From a checkpoint of a small mixture-of-experts model trained on Wikipedia: 96 squared leaky ReLU neurons an expert, 576M tokens.
Below are experts of layer 5 (counted from 0) of a mixture-of-experts language model. Rows are named router (the router's row for the expert), up (a neuron's input weights, with its number) and show model dimensions 256-383. Each number is 128 + 32 x the weight over its row's rms, rounded and kept within 0 to 255. Numbers have three digits each.
Before each expert's rows: a language model's description of what the expert responds to. This comes from a sample of Wikipedia text that the model never trained on.

# expert 39
What it handles: Nationality adjectives. Nationality and place adjectives before a noun, such as American, British, Italian, Brazilian, and names like United States or New York City.
router:117132108150139125129134179099135124169141132106084114127102137094096137124156126073176137103131129107128102177164138116196151089135083117133138119118131134126067114120157115160080149179088105153128121141097162091151127093125092146145159114123109140131073145094063111087122085148173204174093150123075084103166074076119142138114168108055131091075067147133131143122118126178138189078191
up1:165125155143116136085131190159112141135114119127129113117108171109138045115112124121140120144151116126158111157126150067134113128109097147154134140066136158092124152044170176168146097160113159164074103118114172111173098125130165111116143104135111122102109149117136101137134130136133134145093068157154105127153109093122134164133153119115111163110137129143131180137137159145021151137157
up2:120169150101115066108057152143123168159136149086185091106117177182140128127124161144088141082094201136103169137071094113153172075161149141125155138104046171075108152086143156206159152127037153137136102132115115154101093171136183126145159116143079124132092161140117128162131055090174144183082098204132099120163083113133094127128131148083186123131131114143114139116145112135137090134107
up3:133111137147106093082147140109098117121124191103082142130133175142123150102174097139147178166122160135148142154154142066179115124072058114172147144105109090111163097124124096098125105116105072171126097126095145169128118149084128089139209106105096105168100135176129080067140123139138132167170143148171088137146075133151153087081135135121109139170125089174078161144132154124121129100182
up4:157126087108184147134162123093119144113187184158117136165157138155164145103138114133120105162152096115128107189193178138126117104155146118106131127129132133147107139126135101037142103165142110113096130113152158075127145143128115139145128137131116167116148138114083104096135163111151122101138133085115148152125166150142127153109191202068121139080098129156152145127076138112158068100113
up5:126103110144121125089154125082129174145155150096159096137116116091061162155128103178170133172174141194052103127167158131128117156100108116089124146051148082165120147142158112129128127082157139147155090132113139092091103112180128143167071179132178146090114198197091116119094075099149116160099154146180142097104161098134146113084074088110137102180171140125118091147114086180131128148145
up6:169145171184090146083154151157132150101157193172118139141155104122118188137119173131171138128190146129139133172087155102137192077183161111122168144165228121053124074164094094135137134058104117160130105138113178115144111093112113130131131106107163098135104086171125163140118126125157121107141111082119095113140163150118134099131200179109122180143102099122120164190169151138185118112126
up7:125143118116153120099165170082127079112162074120127151135105108115164124156131069128093129091125133130082110109150145144137115177142080111118112158175125150065141115137155134182113132136113122079144131155086206118166156181154096154163146118145176136119164131155170110144138088193107115109139098110175165121139141089059095094132159172156107152185107093124157173130157113172155164138109
up8:144192186097052091093109127190202122180118153052127165133112106111154161096162138131165162156153115110119131107153141106178144087183124138152178133163091150098179104158123149101177126166126111154142106156098119128117115093090153109119127108154117128113075132176170141157120103091215149121133098138111130153128085146098168187174110138146137125085094109151084103135133105117190154123174
up9:199111064140111088087127153173137072160082064131108167120102147138128117151200151098103150085143102084086120143137121142200108137169149199119079156144092095160130143134094137163145079141125117180159145118130149114183101109151154155051113042091141096114084132139098163125097116149100151121109067095141062157134087115110123207137188130179123105087131136119109114143123175126186143143114
up10:124127132140100097129193158123066143104155114121087184155099070242098110129115095132098082095177107090126118155162114052158132134112095168158140137166068124134105106090124163115138138060087155112133122064109116137099101155119162099058096172177130118123161139160051130170132107104131161138106130102146177162153145050164110039143134140061106146144073102083075139130156129128163092084121
up11:115113131133096113145141144133084148125106102079131155156098097155123183132091154153167109178194131085061099130139116118111090108130122110166158159056132119107095159131137139089103107080157139132089163137139099115136143170145123175099099108134140070120142146075075166145109097175098119130159129078149134138147111064132170095081077122090100105087126143135099116192123126157124149107098
up12:146141075105097143139099102136104142152169228120148087146141130175083141151072154063112114146124091170155133073195146196177140120078140119122159091157110132135112079163089098084152077147105078131115108131128172176129161140136133112155171097125154194115066150117147113104159154104153157113104145133064128161135111106146133150142152113147205122096071164180144161180154082193112083104194
up13:051144085166098129143119164090117118071177126103146100162098060126149065150117126131120098121131105149119132122146107142113099132188132143189161133147131122109099103184193112152133109178122088089121132115063107082104153063153159162136186122121126143130070148140161150121071127160124087141137165174116077175151152127121120124134145101138171102084140163129103134119116122130133172088126
up14:149189133121094150146165126139117129127155132175093151157120113167096077089108093105120137106159071113074098109156172155098105115128076120115124157142138115102107137115113108110155116151118086125109202143122087094114186160162184127169103114167084125114155088093086106146134119115123118159154128149133120102075114178125221094102113136193135141066131112103071126157085103140134100142102
up15:129130167122134130136170131144188140192146176092137168108093111159088179113137170098121116138142149163168089179143174073125152081124107164154149133165131153132162032146082127089124102046117103174079078190119121081113147159155142068173117097111126118126096129124128152096117101113213128150141181122088088095182077142131118135077146151088140075106097089137088165071107124153174137105180
up16:106133150142204151172131165108163138102126168086139123165052057116116126121080156066131151122178115107048096175127142160170076133161144148104127191097141152112108156148147142176098138129135156061145119114107137121150123126106148137148126163136163150176116139141096073143139106174151142145120090155127096137218131085047140137160087092113094091134125088099129128119144113153114098118176
up17:109146109130105079117142123098100121157113148131119151182120099090087121191099133090108182187178018087120062139152192137157175123179138116127157117136146116183164087134099140177201159134156132074165160075147092154135102161031122129077158142156102159177131087132127181152144109099099103206090071151110174169161099102114093124216187125122147096121115143096141102139152141110092107120144
up18:087175103113107121166106136044145102096086154206075089112144147126109152160133115110183195126115108116117120127118192081168119122135155163121141147111151135158107103068179125146158132081122125106158164132104154112136105117127149115111137131108091199116057115145159107132139129171139175156104154153087146143137162089130120063183091136085143121076049179112145136105111110120132134074114
up19:156165126130173082137110111143125151166118157167098071104149093121025150114112126061131088203168108087146113123151151137086151109143160122167144114104175103159165131057144101204113120112086119163139100130086114144044121116173134101124132081090098096134109072097065121064181123157161111164044111106089128088140146103159069139186126200163184134137164162145160062087095134152132158114097
up20:145156213141074121105126096169153134080100116154079150152131155158093167071176139113152110090179191099125106121088136161169160180164169123155112121161191121162121109110067143120120159073091098165124155093184115166098150151111118128093106123101101096088111077144095096148149098135157138124201161119132163221046128073158085073147122107104103127139149088147167133093092108112142094137186
up21:145067149133068127059103125130118093150157158085102179089172169179178096136175103094181153109084095197122119117126098146139198142127112068137117149062078141129139157154122119138064136115147094149108136126106151071114180102099118142098140126108130179141087101152123161149112125109146145089157082138089130118105101109113147119125083133190114127131060181133080194149090168154137166135087
up22:124128169140108101084153160121122143145094143111121137124091167107139146147118087157170062109158159129135110117165150048140054171101097164138104136100137099143153078082157179118107105144089110120096156150101124140139143165097159136106199059122065109119126102121174125092156114123111142143119100133142074180176092103098098074139118092163139177127149111166109150116120160127109148133163
up23:096144118132053172134135078142128119127131088118085071134135138105108163123078177179096153124153079126162090115210116158147153117144159079056178154129122093175137093101163120155160108143178121067108123118106123079112077119152124214151113148118142082104089103122049133118078109155118084133122149085088155121122138079131074135133127158152091191083102180089151137145138154150157138127157
up24:207163130083188084129083118144118194099151153116110113178149130132157093150119119101131091112154134075146108159151186119121127137160125094114160138108160132109153118121098129120165123098114177164163140192116163153108166085113134102149093091122169156196128163090166119103118098133122165203130189155104162143185186164137077103159194152119102054177193133083124097169100117166128090132121
up25:100142132154160127133218139105150095138154183162098112073171161116120133121132148107128156143126134176140108109139096110136118093127111088137161164110092149183153133102141029172091112128166081184153106094114150149100124123159119095096140096099082124160122112111058147057098093137172117164098109094105106069069108061140091164093134145057118087107123179156154150107110160145103191125149
up26:120092153132099076096146177144135148131130145126155130111198151078129093100139071110115099160093108157148206114135204107066182109164087095193146165138116076081130129125137161114181192109105109108105144135105126115105150078186149162123137146082080103082111112111133149128134083116190125106149181076133207125137051093133153134158160105096124153138139152139188128218107079132164130094139
up27:140150111117181125094118091141099108192092157076145077104146087097122106098083091148150118122140135138103141179177171168107144098118102125100134144163141110090157127124110188123154126094090067137141142163049076045158093146149146132193154130141098158102042215187127107130115096123170126171071222111145126141158102107125141152080101107079178104127153138138145088149146094142152145164169
up28:078111137174117084138180051157122128135098131142079101151140111123147081107076074121118111098076155159131205143139149148118155130142157179044194151153181071133120091131101101070152123111144113044128141158117146106174091113125144121160173138181103141090076105145204161149125126118124099119054135128089122119113137143125072120129122133137157141155086131099109171123079139147110136137115
up29:178119152125102136115112162092079159161154101116166110129069159165109173172112152090142101121143148055138100134120100052136170108135153145141104125073133100107095150112148202168087152091092129139104138128152131137187114061087202174057104109155112123052045086100189120148127111131109168173141094115055122141168089109147159064151093155089157119175123145119095137155068137132126114137180
up30:109146129142137113154114104151105125107094194130081108116095110137146095149223108132107117151134149095140125139169128137081140091105080158167168113148084142201145109112153132160125116120136098159120176166102101159087151126127104167128066158135149088106118103121121183174172126090156140074192158107160085165104159120145128127109160150122182128112110126128090104105117138133145111147137
up31:145128102123200142112151105102130132132165146078120082113097178145124135088163132154119106110161158107103125079142149134202175126171111114134152125120110110194174124124209184132128154119095082139145177112182064125167142204151137168160109135139106142101159127128090129154157119088145127156112186173096152162190109145137055127114115152129140081099082134134126088159103178087109152126097
up32:083160097116106109111136148067080173159165107158127127111090132114180119116175160134176132116182116160118099184143105181117106166181112135075107134087120121175119062163096083109098076135139132094084116080116089173161147081119129091129148043147094193101120153133134139140105132193113142155103099081137090178124111102088149106199132129170093146100161161116083171148110164138087153130165
up33:140131140123111182179119111085101178134169104160098103134234114141143131137151114129132095223133164134131136127178086145130163146101121100145142119078097103143135106150191128104186093114174139130084069059139103158134136141167095147127137101122162080118145142093126079149067110141159108185126092123156105063137139113147204078150122167145104186125079123103181129168112113143174152106216
up34:116130205092142173109086131087112121198082151107061073152126149136146124116169157104146155086140107185158102148144117212081112117066141150072170108145084174159108119120092144101077103074177174140143077179060139092118139182074116113109088162092107120146086163100071128150077114087113067122175143110110141126134139065099150100135131145077169146102117096063186064151097134121133148123110
up35:163075069140099079014173159098083054125169172092133102106173107145110156145139145082138154197089112135137112095130096064132157112099099068117134169154139136142125157096162115171143149148157086162156076114079131121093102141145116181086169139078118149190064130172073111138144074115135153149119123083100095142108097067137135139085179128160094130115133141171150139128139135192140185100192

# expert 18
What it handles: Modifiers before nouns. Possessives, adjectives and modifier words just before a noun, often in technical or sports text, e.g. first, yellow, standard, his.
router:143158190112138095137131094081126143171124181116123114111087103070122159128147118131136180119136136156116166136147133158126123153087107136162101094052063140120180149064153124123043103159155092111113129107149100098136123134119147149161181154139120093143096142052121111089117150104085119131088096091103142106108131061114117125162142229154131197114092171161151154149067113171193163149224
up0:110128160123132097125119129107091150087163167123053134117116120160154175113126137144127105152091105159116106153130123083108131049194138116110108071088084169102162149118104141140122085099137084145134082137171141057109058145156130208129158143132122146062105106104100116117120107112163164088130162137164127106177139095159139108163119133116100125129135170118166174147183087080115147118103
up1:102134135109113193126138147070087109129151094160081141160043118146215169161072139084114116167132123121115155119117122129099161115138054128120118095101107110183154113116112126129081121086147089122134127117159167118094166078058151058164084092103111120124126194090156127111116166127144096187129149151116122120192137156105152122200125197164108120091184191074151142164075106163119118112138
up2:151158143165116072083074131145163127186099087149098117121077090102149099144094117126114134139139111070136120097181173132100181164163093150136124113128162109146115068138152114124127165110172147166140080151105134078122179123122129181064155161082136177075096082099143181102102129149146137101133060093139140184124123113142119160124104119102096108111123152096071123077117097111115142113188
up3:140087144077147101148159181200175144110127134134153093105164160136103054120116147135093146123171144173113130175091123148160049114146126126155112141097140148065124143157117089135131101109096140135119192148037125149077170107111148136212124135084107138153184169196179139090144122164110065171114162139097135105132095176071147113188168140145177110163144138107136062087131176150105156163097
up4:155106145115075072107134144111150146104115093143099114076117164088136110096069174138106118134166118129109128133140158124109099168162126155133160028095100148197128103123157145095130134125147149089158083081091123153050140146183111215078163118139093181144133146107124180184093124129113061127104126094061159162148086129107148138132122085143108114094094140116065150116103133121124091117137
up5:100138156104109099089116139184143111166110126160064081149120135125102119116110110118101077162153120164080129145130207146107132149069123178100150121166118100124181114128108163103168132111146130136070148125087126122101147116081084147087110101158152136118112141090089141132093128101165133159137117091150147133044166087084144110164089128137112108164147129179086183181088099128147152096157
up6:115116067127135124109145098075187069138140101156078141133126112117128105112072072075142087167143133104121189154114121110123172118163157131154119167079153166132155105150132132149133149116158140173132111116201071129137069119137140125115108094134102112163161102138171139125090112187139134129121107086151164134144060100153138147171091166172160114137091151104128151143055127108123139075138
up7:176150171165102047126118150125117167175144109076105120157100124083082125153143091176138117094124158092141188102170138119116097082110174168133131061131196132120163114105115139133199112119088162118149157127172105098099144031165123184183109091133186165126120150116092143160117139153113112129115199072150142147127098130131148106183136127159130116145134123114134142138148119159096102102208
up8:134081127105160158145146180083154159143080100202044148097108216170137144107098187128144115102194137194121131073084166146086163155118134153135151099178086162114099105107135143092174128062152149112105164176128082130114112108136075157078084144142106130126164091098157101116115157141106113124148174165172161136123107158065138069142080142167136143135140169117124152122117108136111215096089
up9:157111181133126017153159164162169139141132112109112085206151140128133094111167107100168129117102150141114143166078124146173050161105084142145146114110095136113113166065186115136116107096075137137075149099110112094119148081113144035136150117126104167127132145088104112123151058125127160115150158122221190110106185059139106124055129144105125161145107089163102130117142159128191110152085
up10:151150135174194082090101157104126169149104186139107131121153117072159123200165138165124150141155102178164149138114095120092130098088132152163160109137078139146127178095098110114096153126077116096152079108148113064130103153148140158155143180152147094105116154129109132108202128153102133162171151067100113087164175098169110142140109177112188085097105089068157151009142144130128108115121
up11:135160161103120148085118113102126130146169151190143088124136112078084078181144148115187101122139108101149088131130109158172139109095109089099100097135114155121171101106081168187177110091088093075140114148082146098145150175075145131098137181148120117140115093120176131141143101103105158088095128183140157080122139133103134097117157149205090122186123128107121058201133142112120147169129
up12:126189174164100088176156121197106124084170114116045109163097139118115128197126124128169142125098112113100152099144130157119143151151139110196175132143141103143130163111130205101158160088124159138092131152185167100083179100061098199157129184131112066132126100105144169129134140128106182109096131122169078116114119118127148110118118204090061122131113125150093109151148150114144071079193
up13:093131139112113053123135104166106160081090100139139107191147142125062140142104103135142094115147158135129060127182133167143193087091108058137201134116131139095151103062107189157105102128132106107126150115123121099095173124078125109141095184074122149185162138099096099090124141114091133157120122121119151107127099102147124121124206175124103129151118155124128093081087110110098153107082
up14:149140207092143112125118116087144092086127176110088131108140091129078177116103162126156139180158149177121133084094196117147087134164195131117122120133149112141107070122226142086143113102118115126098128130172142106144133131101075121139066072168076138135094130081121116103098164115162108070131136117129098166168108140166084079183101156146091141125093136162153157156107109127138136154109
up15:091137173116099120151115137111062150161129118064114102105160166100090131134139107143137110167195142106110138101122122148146187105111128113079174092107131138141130091182139162108090101128137092112147123110091093094130112132157151136116127138119175155136137125101151096175098082103120094134100053146079096126129100010139125159221104117141055151117089106108175155131153138118142153114208
up16:145170102100145112135134075070122103140162130128135096148096190110095102142072117084147147101162148099149137164172129138149142154128089164076108155088136126097121169064138084153095106151106147144133142124072165164126143108158068066151145142167105125121111204102157114107190087116116154127071128123101150139179170130135163138200157160128146103146187150124115135162061156142111166113137
up17:102162105125191124152130118115108160138132103131124119131091136149157160098103121151157135140195100120127121182132107167121079117122178142107140135087068141120084067119096145105125102161160093126122095160190166046193130131154129143110144094145145178160159107056118116192105093056084084124145132137113107193204101109143167123185145121102129144107091114120175125109147130158131154090101
up18:120153136095086196120088123126131112159165074150162112129147155092140167107147168095134137097173105170055131132125071195111139153097161099123130143129070146129099138147121143121060137121110129114135047159144073073092160113133156140133067133163144114158096163140123040149097122110171179131168163129155144142170105069154157145155119165173149146097082122135138152156111150106122170138174
up19:129170183121093068157147158116175130166163104130106101169161122149094137200206141170139116137105135164162149144104192144164074121157067187165167105153123124126140227118097127138089120111090118097129123134106105111146147146100114141159104153166108098150092115062176074161082155159086108060135161098095096175094134088093130089147098136110153148109097108172161137155112157135147147100171
up20:125168131128169150126103165171141144143110184157113042176163192155129104121173118160161196138193122114128118131132159154122162132100101153140178115130161161143114153109089144142066087109090114125068094138133106130085116123111170174131132113113126143191093157185186099133082166141137166141130120150138164122108041056133184105131114122172186132184185137127130107139104098154102151115156
up21:151109090096123149135156138084129142065121137143135143139103173166157123088147143094198140095216143156142125153090128097107137161081069154136144119130101129189076123175136114102133214138157128114078081119085089139098097162148053155103135067163133157125112163120138160083039171130083112191046161131183087145145047083103099129155079133124107151068128109107090135095102138142128143106149
up22:171163139155175124105159143148144151115075139157169114150112079063112098127103152062137139064141147197139134139162115192149112160080099148170117142107126103124100132093150104142092148123100131187062165058152107124129160150151156096128140137139133189122113182140095116101173071094106127132114117120145161092138136106169148089109160093103155112125114130112194128092130146061184118153152
up23:122147117098187110121164125099153135142131148148125028131117128146070173163101113084147089093195148150127136148159128101160133142137133092102136136118133148144121175080182143152150170182107127149185145145071118152101128131121136088133152153109042172111098172090113144093159071112120178163049110133123130131138094127090101130163148136109198153106144174142150102160082112184113149115143
up24:133114105140150183130125131099120139150111145118152141171110144102201074191074121099140158136108091124205189125111096122093137141154150138103166128169121096123091090114095159142125107091142183081096155087095128090116145145116199158145137128099117164170125172161146121157153127176152148133165117079098117173157082102149106171132110078178157163168124134131169158129118180128169084126151
up25:182148173148139094101145125121144078155130083118141184152079101144123100093143101144137154117130161106139132149098140060075119194172128129120150139154166157150139168107143073111171151166111094089186137143099113095144109129080077125160124196145141150140110152114093060177074120107104159163149108110134120154166170212103174166092153122101114058054167150179145088111106181075123113191110
up26:146134118104172153154136143087167094178199140112124120165109055094149188183074143127126111151114115139125069170159168126151177140125050184148048123095125108139169127153144153154102155089078092055157160184142110061120192122103152193120078080070131089122145150160145147144122116165131106142158131126178136048155112124131161149076138107175129149129147154102134095162150138110151114151140
up27:133117110120149161103151141178125127079108103132173116153187116104045096130169141115190143133123169145141118137121102139109143135106152131123110124122157159145104153092125129099074110160158138138108108098164142135138131125163113163115196113054121074129083130152171151184097144178141161155102136089150175106071105106152147139142114148159182123076090097164150131100116146187123181203114
up28:097193103122081171165141089143161151181144151119048149109119138192147160068120163128153156120157117151167113140101078210176100183153107151144111168064114182117086138088183118061116105104106069078156129168077092157102146152154107153107131101109112111110119182113107108141119151128138079093141133132143165173090126111061122192137052176117116141156129104152120073172141092097148090152145
up29:126083090118121084093097139119204120093105110165150071118124129104107124116097123126144112070138137134099150157147116089139143133168139094099155099097104154160111109168170137081162199147165118160089125168139122196160139147123099196117089100082120165077149120159098109069110163124149119144095080184086149178188123164137122121148111110174116041145114135107152201137147099144115116133108
up30:098098125158107117120111166094180145166111137133127145173158177135108145122169158105204080128129170128128116132141144126130083164131172154154135070124103121177160147126104160160094075114078135085144105147069114123116167069096189164111151138119089133165094117088153122111162125049128151080119120152087130168176210128169101146121132142090116092090145129146131144100047149100079201181099
up31:115097150132094110111178118155127141135115102087162059099080137169110148112100128125152087173100118138127136178103156135169117124168177111145111153184177108121099101159109119093157089156193069164152087145098130092128162120137098085133136060085132157151022158150088151122155141130150105177089187088142143116085107097168166147145179141102151130166129127173121088151102151136167126117177
up32:142154078085121087173079158076186115172150169112122127139155133069134140098133150091125181169108157149129142105162147094073119139061084096146130106085132172080111189028101135224110151124117144123156165108124137133121093129149184120067139164145131137175100165134131157127131090148109130091117108154160130125154137123201088191106107091183125109082123120094097114087169171127122174099125
up33:096142130128145142097097087121136089122144157116098143139096112188122131099131179171104148125080070177116156140130125104167165139123093147148120171099096162083180137147099077134145108151096095106161093166170164075130060166099229134139161130100092176120124048108154096149073098103126152098125142152153114087135111136120122118152148159131095161086106150129157121136123109072124119133149
up34:115098163136169104126209184135098141131151076081120126111121138143115139170116075104154207185171132134115131139102142124139120169190149118109060128140186089117128127076139207170133118078112112128083146147089118137097082056116154170107117088146153088109156133136156138215052114186111079213169160135112124085155087155130155135172146075165089156117157124160156151120170074104109125148152

# expert 10
What it handles: Technical and descriptive nouns. Nouns and modifiers after the or a in technical, mathematical or scientific prose, e.g. operator, direct sum, software, theory, system, number-one.
router:142174171123150099064143102148123073165090171128059099132145125072076141097114115156126180112113099138088182108201112145152183100147117114087083087136166141105160180096127122147130110157086103116174147062116121056174110101101148079113135169141133159199087180143117145160100106142161135138135144121119116096191129131141140141128150191137128127072134157122099100108146185159110112093178
up0:111171121102170129121157136103093136154088121118094126089157162128115116139144165134117187095142157148117060105110104070160138150113113183112190180157200166166121082133151170116090150154145108114153135042159137170136115120088156133128131156150141121197165090159083090117073074087147117179085090139156078116106158116189135113169179129152090073124148130068107128142145105103103173111125
up1:106098116136144114101171143120153140135154137147093132118102159112098136135174121130097145188160118175142146103126184195165123126154124148112087101184103150136119140161209121110077107106091082085146121090102108130112127155130203151143168071077119156176125119119153135107121105149088108123053214096077136193127114151128130147166169179114160150171158116164114077167109134046155117066071
up2:148160193110155146106108156089139070164150133121148120161120109126159109124174098194125146106102125086124150127120160085078143146118112140221139104125165145116110112107154169146118103095129100126125102206108106081179170093121108108125118144141103144176158141096162144107108117146111108054142107196105153149166095095104149149184127145131141117103156208115127104173138130122134126148125
up3:160165145144115082102131109141148114156150184153113155130111142152132152130140111090152144143109133096079123125124079117127094106159173122151168125153122160141081130112094086092145141136143128121138097060110167046152096144170126104145163169100099148074133131172105160096090120130141179106126176118189133117164112122167182095154172180118150145102131097073157121097126152133141099073139
up4:149114159149193146088149147094092096137194144134085099160149115163087199103165143199117101129187102139123119150148144085164153143147095120191145129101155111083133138080085131099081162200114127130166144175172077094152081157114120166090094119081125121112110152134112123135105160111139123092134134095116109159169152105162126085134203149078107135083162116100131068102135117110100130104135
up5:104096073098117211105073137149088047124113147140089162116128170109150149070107124146109179143108138106088169166108121127136061163139055106094142123115128139142199117107150133185100096095072132070120171150124126104134130155114116093187118162073126123139165207137112155105138170071161121107135133121129097051064105123100095110144206190145132107122103135149072126114107115139101087127161
up6:151169188146115128137131069100114106121119118071086135135114099098108110072132133153150120141138133121090147108139162113177157161134094088113170156104101101086080134088109181161144098144084095065091114185085103064130120139108172154197122206095114198117124095118136161123146119160142159092107164135112158140142099103129092137140136146128134157136085127131055126133144164125124143109163
up7:144139120110119063145114111130102127184138114168118069162128134139061159226125129160129096145191137112157109134142151115123142130117099100132134140179119139119151158104149159140134123117118130138141153122128172152068131139107140100148117129142115189145104164142166195100176117113124115197150078158101137090108105068136136102148134097144141136101141151111107115162142146169120116140158
up8:164139112138114117105144134176107121143128142081209050159118103125103180183123151119114109129148171117150149144150169148059101102165116117122079145171170140162110174149146099102165152137078085073173093155154148139170096095134120108172171178087113150105147133142084155121130140165117091131098117084185120159104079099153174149157165118159136135101117117124150124120136136142071091127089
up9:097088100105109144121191128131083183158147160148051069111160098083103124168114151119119088148201132134104123133148116144184118117135063180177186151118067170171151151107132130136154101104115140109174082097079084152068148117107121136162143155115112162153100133130101134121098156098161045135104149094093145154166128107154122132134105132079112123111178094108181154142143130160112132158098
up10:080210137084108111105164137154117118178169154088074175134089157132163111157099133175107179129066125139047195125088140120101142112120104174213104139129148126051104086167118111128145101127105141106098182122110171127122111113071093078059161174174068161088097104131121157164114147124118126149124163128155180118138112081143179129122107144198096088162167094133158131146164097164158149105155
up11:120176165107174099122113103094066140146169181159139170110094040092138160141107076179066169152135102141136143124139140133109127153149134098137074174158162140083132111137125098078150175178087111114146142080115188112176125145130166100087136134143074106189122175158080128112144141124154124119096139132134181128097108141148116168123146137123096121141171138091175125101140136123100094160111
up12:126112132195144074200119121148082097148130062191112108110125079123089116141168105104123185153168096160106174134116145199137177165159152105133085100147194175118168149088184107094126137162086061140122208090139190124128083057149145094182164092154033128107137125086108111164135058130139134139102108106094147131121098121128163091121112174130115126095083110158149109088099087097135107119129
up13:133103167195155138133119110132155105125137131121129130119164053091132142140087101127179108079139115145129175150155147167116146104146142119193158131130108123097135148129059068164153103080057117158088118127169158071078113145156141117100089185166184141154129112094176136137089161128095138077140161098157156178128137101153067121179119143116142130115115113101177102122113147192140089179173
up14:105107107144124086073132155081071096085158114149117162097124099136077143124164143110148113115135126098106135124159131124102176118152061102109167120180083141152154144120131119181148161058082099081112133132179124050191192110195068140143104135095152155128176134183161088098107081124101155152107201106163074093132121090172147159089147087151177089132118102120086086104159095106088131117171
up15:119083133137060078161083129095089098107117092168070071106188138127124183183122128188142142055144134164150167132084172204185115112143142050103059110131128128101174079159125138129103164067069116090134132105124154047119100104133152120177180122103215176082070109178091146170109050141133119147150154163106210110129167107089196152127106163186117110151150115139153105109155118114122131166128
up16:136112132072183082146110097150087107172148110173143143105152154085078129164165142154146174171140067123131142105091144195182158105201131135136118084100119084122159081126192064130176120133160122172114123125095149079156126151159184082123155136173088176168102085136107155154054130131208135153135135161105205142087138134141143177144152125144125093170062105158156178080113107089105129114121
up17:083097129165155141096121175127135095135160113181081136088147113134165186193108159160140154109108128114113078121153217206155104116140168139160094132132146208156153123122151141130083148112158085138174152109124105139132082089121144101150146136132189162118140096109136151156150136113148122116111123146161162208157158122098064146063087141128128114097142100096104153135123117196102155126142
up18:145108159133166120175146121145187129123101122122081181135119147151080222112120122108111144105156113193133142120149107155120141145110102147099104167086101160186083106142151193156132058081153101066161169083102164133136185161115106138108120077104145124120091149050100151140090053119159142097119182165096092103126145147106167179168108090143099162077122176093220159112144172117079147170154
up19:113165203142088083121112153130108092145148138104080142142128158114125143158207095109182176142187097117105176132141179112168136056141152178138108127195161174170086114125146113139127093093164146098104130103198106102184170118167097169063042119140187165104161140140132156117047179145169151104199196140202105112168092115211096130159168132174132107103106176073160138173105110175182150114139
up20:159163096105100168172121178142125136061118160148079119164075132170106073170154142152119109114128144166133053079169106165050095091151071109191109123139123161160141146143174166140221140145120071135169129097118127107167111131129094152133135168113113159186117097118114092122072172114131103141079148155151156132132135155158080146149110084097197144081185071127098084096167145114124108120160
up21:121109126131180119069131152107156097107104147139141100108167133160148159123089191130099141103107195168126085145136048147060130098144122148118078119143118109166109168091140149137089153178102130164111155117174073081125090128091119114149138096133096123108124150167046140094081155079128124149096102166082078081146101136087159136117157211123137144118123105088168153143122149164105078106178
up22:142170178147123103147060113071124120171122130102135067094159136087156134124165111122074128186086139164138130138097178133153166170153183137123113135135141130118125136108137126060199146205143121114133121117130105103095213164135141112145149127113133122154104146159109104121167113104170170154120117129058175109178080132161099109101153120130037122124183160129157131111158126130182092113175
up23:090123163092146185140135091147120118131190136165056067115133141119114167122143219179148122135137143174127112102133156142155143099177125083102085083124101169133170093095170193208105106115108122135188203161090157105159115178067120145115149091055124162105057094125135165131162148115171117157072154152150091147128117118104155162209142155133086131133085155107151079138118143114149150090170
up24:142152149119144083093061178125121136145102111103147124160147096091173107142111105110107163175129139182175112101164159171109137092149116135120158161128118166114100156132107156112166162123156199072153129121201090123193118102080095105144161117151071096133130139148144097116085154121137115077198145176147161172132086114191108185105113139121077069087082172127132114134152102097102132157108
up25:134147157157112051154133157122102091060199125169123081134114165177087145133149139149150120147158106166084108107170098100123142133117140139160120129133118120147124139067156156163156140129059075096166182106156078048151161130108184161145168181137165164138118171176110132124155089125151136092063129131078098088116092160143119069094185138089210098088129163106086125170135098095130142123205
up26:139170078109066160076137104083097144109104192170167096168127094130088110184155123137103229115154149173076139120129149119134108098128172131130095190124146134149172190088097148117117089139144163067148170128102141078098123101136105134113115138104127200145136097167120154082149099134138108120124167087183104147043062088130133208093119139186092106166093090108152111173121125127151141139138
up27:125071133156122066188173134104132183153166107121079063104118153173135159091177153102121144130088146185168133145066186117115153094177096117176081125126111069103110119085140092131139143152143101172112122107117091089128092078182153131112130121090124106137114118099047168163100114107139154141090053142146094123094145114173137077146114104134104115105133184097143187126122121075084191139157
up28:141175126117196109145158117115097093102165124132148083124178104193099112149106114153099114127207162183071117170129070154128070127102089096177088143134137124107158094143139131155113149089117121136125150134145130127189142128142126119096111155153088103145108147085070131131108149123160174084074126111097197112166153104121139154139112165099119150163144104069073123138143175127182082117146
up29:103107156137113094100113092149132108131121082132142093085125101132082161091188107134156177102201101178140142094139103082090093169109125092144164132167087146104152129161101169060112106145094115086138111105125074119146118170150144123128126162100140147148116132160145123052101081160152111114141151133116109103114105060153124179165151169116160122121094199113165084140119088109085129188163
up30:145101106108183069146155131163123133070138115132120120128169123106104128116071148118118087186153192151094173124105127086164149202207154149144141137129148141128130086135134150136121160125102067158137076077092148106113145138149073169098086134099130122081113127125079123140088088110127154112129081134142191149169113151204155152185110128152101160044165158158107134088152205109096093079102
up31:125132116182109118072158111122083157148155196125074183131188126139084130165103107065152128090107143150122113089212054159144108101138127172156176112134115166149072145150110141109072093099202161145117129137082129129086146052125107069142136189173123184163133123188089150097143110145169177128095121087121166159082120108096073106131190148173129111129123149121128097157114127145168132129129
up32:147189179107146065074145100174078085134149156175084087126100060158104159110133157170089150199173110150076081107181097117103145109108104200122170149152138134173197136084104172108134141117129098102146161168161067075104138168058132087107133153165158164118136133093108096128114255176103134082121140170127133121129166118156143099073119122078145123142176144125138116123119128150140147090162
up33:123164166109137094143127127153124106147120111179105151145112138079158136109105147179097107113133102189167108084188101160136164136137094142156138213125102101140146146151127186111161131168152144087107117071072111126180090129139110156133170157146156139083125160129155153120113120079140126115169141178152094119126078149161175183096068155117141093082134161148112117098137115087170085189153
up34:104141149119088090107120113154065154156114112103158126163080133080127111134070120139055216136070180158112162122117116099100129160177129111138164143109118073145139208104105154170112076137096045172132136098131186117143150060116133157154135123095117176120024157083077136137131101136087145124113128090097131120128142144163126081146209111125087097086146073143106136126140123108094083171142